config.yaml
n_layer: 13
d_model: 512
n_experts: 8
experts_per_token: 1
d_expert: 512
d_shared_expert: 0
activation: "tanh_gelu"
moe_layers: [0, 1, 2, 3, 4, 5, 6, 7, 8, 9, 10, 11, 12]
router_score: "softmax"
normalize_top_k: false
routed_scale: 2.83
balance_loss: 0.019
balance_bias: false
router_z_loss: 0.0001
router_noise: 0.05
init_std_router: 0.0258
lr_router: 0.00108
n_head: 8
n_kv_head: 8
head_dim: 64
vocab_size: 38433
norm: "layernorm"
norm_place: "pre"
norm_eps: 1e-06
positions: "learned"
qk_norm: true
attn_scale: 0.148
tie_embeddings: true
parallel_block: false
extras: ["capped logits"]
init: "normal"
init_std_qkv: 0.0316
init_std_o: 0.0
init_std_up: 0.0316
init_std_down: 0.0
init_mimetic: 0.5
optimizer: "adamw"
lr: 0.00104
lr_mult_up: 0.777
beta1: 0.9
beta2: 0.95
lr_head: 0.00822
warmup_steps: 482
schedule: "wsd"
decay_fraction: 0.807
decay_shape: "square"
final_lr_fraction: 0.0
batch_tokens: 131072
seq_len: 1024
doc_mask: true
train_tokens: 613600000
steps: 4682
dataset: "wikipedia_en"
Below are experts of layer 2 (counted from 0) of a mixture-of-experts language model. Rows are named router (the router's row for the expert) and show model dimensions 256-511. Each number is 128 + 24 x the weight over its row's rms, rounded and kept within 0 to 255.
Before each expert's rows: "mostly gets" lists some tokens that are sent to it at least half of the time. This comes from a sample of Wikipedia text that the model never trained on.

# expert 4
mostly gets: "b", "n", "ow", "ham", "k", "x"
router [127 150 158 150 105 153 160 146 122 157  67 143 103 116 122  78 145 141 137 152 167 157 123 162 131 144 121 131 152 173 117 113 156 148 129 135 105 119  95 144 149  98 117 172 145 121 129 150 118 114 137 170 145 116 121 166 124 116 121 141 120 158 177 158 148 128  97 140 136 140 102 124 128 119 179 101 104 146  90 130 145 120  97 108 149  97 116 159 119 142 122 131 165 129  99 132  96  97 146 124 117 180 132 139 118 154 148 117  94 114  91 170 138 177 122 139 159 117 157 112  83 103 117 115 142 125 138 111  77 122 159 151 131 148 124  94 142 104  80 105 156 133 136 140 113 103 119 114  99 123 104 110 128 155 104 130 129 121 104 101  92 124 125 163 143 126 134 140 106 151 105 141 116 103 127 109 161 129 115 170 129 128 157 146  82 146 124 154 117 119 101 103 100 118 127 160 154 149 112 124 174 109 165 122 154 115 123 119 128 131 137 137 139 142 120 103 142 111  99  94 152 113  95 123 126 104 111 165  86  99 123 152 160 150 147  91 145 103 142 139 119 143 121  89 113 112 178 137 120 166  93 119 135 116  68 127]

# expert 1
mostly gets: " to", "0", " not", " would", " they", " States"
router [160 144 149 176 129 150 157 126 164 140  64 131  93 113 122  93 121 132 154 137 145 122  98 150 140 127 126 135 153 148 133 119 167 121 121 131 134 118 116 116 156 117 112 161 150 121 146 149 143 109  99 132 143 119 125 143 114 145 115 105 118 146 154 144 127 113 105  93 152 119 106 112 128 119 172  99 126 128 103 113 169 104 116  98 149  85  89 147 154 124 113 107 156 145 106  63 111 112 144  98  96 156 137 118 142 125 118 116 119 116  87 161 131 139 104 132 124  79 145 100  98 106  91 132 159 116 110 110 102 155 133  99 134 147 104 111 162  74  98  79 122 136 153 143 120 137  99 103  87 125 140 146 137 134 102 133 119 151  97 105 112  81 177 137 146 149 120 118 108 141 115 111 139 127 143 122 161 157 132 141 123 130 167 148 103 122 161 139 111 116 105  87 113 132 157 172 150 163 137 123 179 116 155 132 120 121 119 120 138 153 124 125 149 143 111 128 151 113 146 108 150 122 118 112 128 114 123 146 110 115 143 139 154 122 136  86 139 110 172 115 129 113 152 115 136  98 189 134 133 159 117 132 136 141  70 153]

# expert 0
mostly gets: "ee", "33", " those", " Technology", " Maria", " give"
router [124 147 160 140 106 165 176 148 127 163  60 145 104 124 134  81 123 135 136 148 187 157 134 157 128 152 121 123 141 175 122 121 157 140 121 136 105 122  95 139 131 105 102 169 132 121 115 155 133 105 133 160 144 112 121 169 118 119 142 136 131 166 170 157 139 113  93 132 133 133  97 132 118 113 180 104 114 134  87 124 147 121 103  93 157  96 109 153 105 134 118 109 156 130  92 108  99  98 139 127 123 174 119 145 135 152 142 127 101 117  89 167 139 154 121 128 160 111 178 107  83 107 122 138 156 136 134 111  92 131 162 143 141 134 119 100 148 103  95 106 132 135 165 135 117 108 115 120  93 133 100 135 142 159 108 118 121 131 101 116  84 112 138 161 138 125 125 139 106 146 109 126  98 106 112 109 179 138 108 181 135 137 138 152  82 157 119 152 123 130  90 107 102 117 151 167 151 156 137 119 173 116 164 112 140 115 126 118 140 140 105 154 145 134 125 107 161 103 106  95 158 104 109 131 128  95 118 158  75  79 123 149 156 137 146  95 129  98 133 122 121 151 132  84 119  97 168 146 123 165  93 124 133 111  66 117]

# expert 5
mostly gets: " in", " for", " first", "at", " up", " including"
router [ 86 125 116  99 116 124 131 141 162 128 134 136 127 153 155 131 109 103 136  75 172 146 118 117 108 150 118 125  65 133 111 155 159 134 117 131 118 122  96 139 136 108 130  95  90 113  96 167 143 104 118 119 128 151 120 173  89 128 126 104 140 142 102 139 114 129 124 132 108 147  92 110 121 108 102 129 126 153  81 139 136 134  98 139 139 115 105 138 107  94 126 140 147 117 109 125 150 106 109 124 151 174 108 168 130 151 149 122 127 144 146 158 110 109 145  68 187  88 143 115 125 115  96 170 127 146 153 126 123 114 136 144 150 128 164 133 177 121 158 169 116 114 139 138 125 109 120  99 150 148 127 179 128 149 118  89 120 135 151 131  98 121 107 162 123 144 157 153 129 122 136  93 100 148  82 114 116 117 102 130 111 141 114 120 142 135 122 185  94 156  66  44  94 140 127 159 175 164 125 119  83 138 151  92 166 140 161 118 122  83 118 145 104 122 139 100 161  96  93 139 146 112 122 107 119 100 139 185 143 107 113 121 127 133 146 136  94  82 107 133 120 160  90 108 123 124 105 126 125 123 142 127 136  80  54 117]

# expert 2
mostly gets: ".\n\n", "\n\n", "==\n", ".\n", " =\n\n", " |\n\n"
router [117 134 159 148 111 153 119 105 119 125  79 132  96 109 123  93 118 122 148 141  96  93 120 108 110 135 119 109 182 148 127 119 137 180 134 133 145 145 109 161 112 118 104 138 138 164 141 144  91 122 139 145 149  91 131 139 123 124 132 115  96 108 142 138 131 116 111 160 115 115 102 147 145 132  99 124 144 148 111 146 125 143 109  98  80  80 155 143 118 159 150 163 133 113 116 159 159 119 141 155 139 135 102 152 151 170 139 124 118 136 112 143 106 150 131 126 131 107 107 124  84 156 137 102 139 125 154 126 100 142 181 162 127 104 111 110 146 138 128  74 138 115 116 132 111  99 135 119 118 109 130 123 120 140 128 102 102  95 125 139 122 160 122 152 151 102 114 123 111 148 118 208 148 150 126 116 119 137 128 131 126 132 113 106 114 141  98 192 129  51 121 130 134 123  87 110 153 108  62 133 120 125 164 120 158 110 145 109 107 138 104 121 125  78 131  90 114 140 157  81 105 113 108 116 117 175 127 124 179 175 118 152 119 152 143  73 143 130 154 144 129 148 137  94 169 128 129 125 130 138 108  78  91 105 122  79]

# expert 3
mostly gets: "\"", "%", "is", " all", "\",", " km"
router [127 141 143 134 105 162 171 174 111 154  70 136 102 114 137  82 118 145 142 140 173 168 136 146 129 148 121 112 161 159 120 116 137 151 115 131 105 103 112 127 137  96 104 149 130 121 100 156 131 103 159 157 141 119 115 171 123 129 129 163 130 155 174 168 151 114  96 144 124 135 111 119 108 128 176  97 102 139 108 132 132 116 105 115 147 101  96 155 123 134 130 112 166 115 106 141 108  92 145 132 125 169 118 142 143 150 126 124 115 127 100 165 125 155 127 127 166 116 158 101  93  97 126 121 155 138 129 125  78 128 171 153 146 129 124 102 138  93  92  88 152 132 153 130 102 111 124 126 104 129  97 101 129 157 124 122 139 111 102  94  77 121 126 151 136 110 135 134 110 146 114 135 115 105 129 107 173 130 109 163 126 133 143 151  81 154 113 138 123 114 128  96 110 126 167 169 153 165 121 110 190 112 166 119 139 104 126 107 128 140 127 131 143 138 133 115 127 115 104 134 164 120 105 128 129  89 117 173  70 104 133 149 165 130 143  94 140 108 134 137 100 159 128  75 125 108 156 138 122 164 103 122 132 102  73 121]

# expert 6
mostly gets: ",", " by", " that", " when", "),", "ag"
router [151 136 139 149 114 133 156 141 108 170  83 141  89 127 138  71 143 128 133 175 167 127 137 124 168 148 122 143 161 169  97 104 137 129 116 131  76 121  84 130 133  87 128 127 125 110  98 141 140 136 153 147 134 156 140 131 116 130 111 137 111 133 179 150 141 131 118 111 132 152 120 144 179  95 160  89 115 159 111 141 120 116  94 137 155 122  92 169 109 160 100  90 163 129 121 152  95  93 140 122 145 155 118 138 134 154 153 120 110 120  87 158 136 153 140  89 166 116 123 119  88  96 123 113 171 121 158 101  71 113 107 153 145 170  93 126 132 112 105  77 143 126 145 129 125  96 120 125 122  97 100 108 117 131  96 158 122 111 109 115 115 113 113 134 136 129 127 123 100 146 115 117 151 121 106 107 167 128 141 137 122 144 148 119 118 125 137 144 107 189  95  98 120 131 148 149 110 141 139 111 181 122 155 119 137 131 117 131 140 152 133 133 135 151 139  96 159 133 115 139 133 159  94 120 120 102 107 149  94  80 124 138 171 121 144 112 140 118 132 126 104 147 122 100 110 115 196 143 121 169  81 147 146 139 100 128]

# expert 7
mostly gets: " D", " A", " K", " C", " H", " United"
router [107 138 161 140 124 131 139 131 125 157  92 130 109 146 132 114 144 125 139 148 142 141 139 179 150 126 115 145  98 184 101 122 136 141 114 130 137 144 104 139 142 112 145 166 172 138 124 155 125 109 142 115 123  93 136 157 123 107 198 177 144 166 164 125 105 119 119 125 139 114  91  96 103 132 129 128 121 149  77 109 144  96 113 104 169 104 153 166 164 133 122 140 162 164 144  96  85  85 103  98 121 149 168 128  98 133 128 142 105  88 112 142 152 152 104 171 147 157 168 140 117  91 145 159 154 117 111 121 149 118 124 103 140 159 154  61 145 105 126 133 131 176 123 131 109 113 140 133 137 138  90  92 146 147  89 149 156 115 111 114 134 131 134 158 119 138 127 143 106 151 120 112 106 120 139 120 110 151 121 149 147 123 158 152  82 185 131 106 118 143 125 147 108  95 140 109 119 120 144 122 165 108 146 145 138 128 107 128  83 147 160 149 143 126 113 111 154 157 106  73 133 145 108 109 116  95 116 155 115  92 160 142 156 133 147 159 153 139  96 104 151 118 104 110 114 111 126 147 110 161  87 136 140 129 115 134]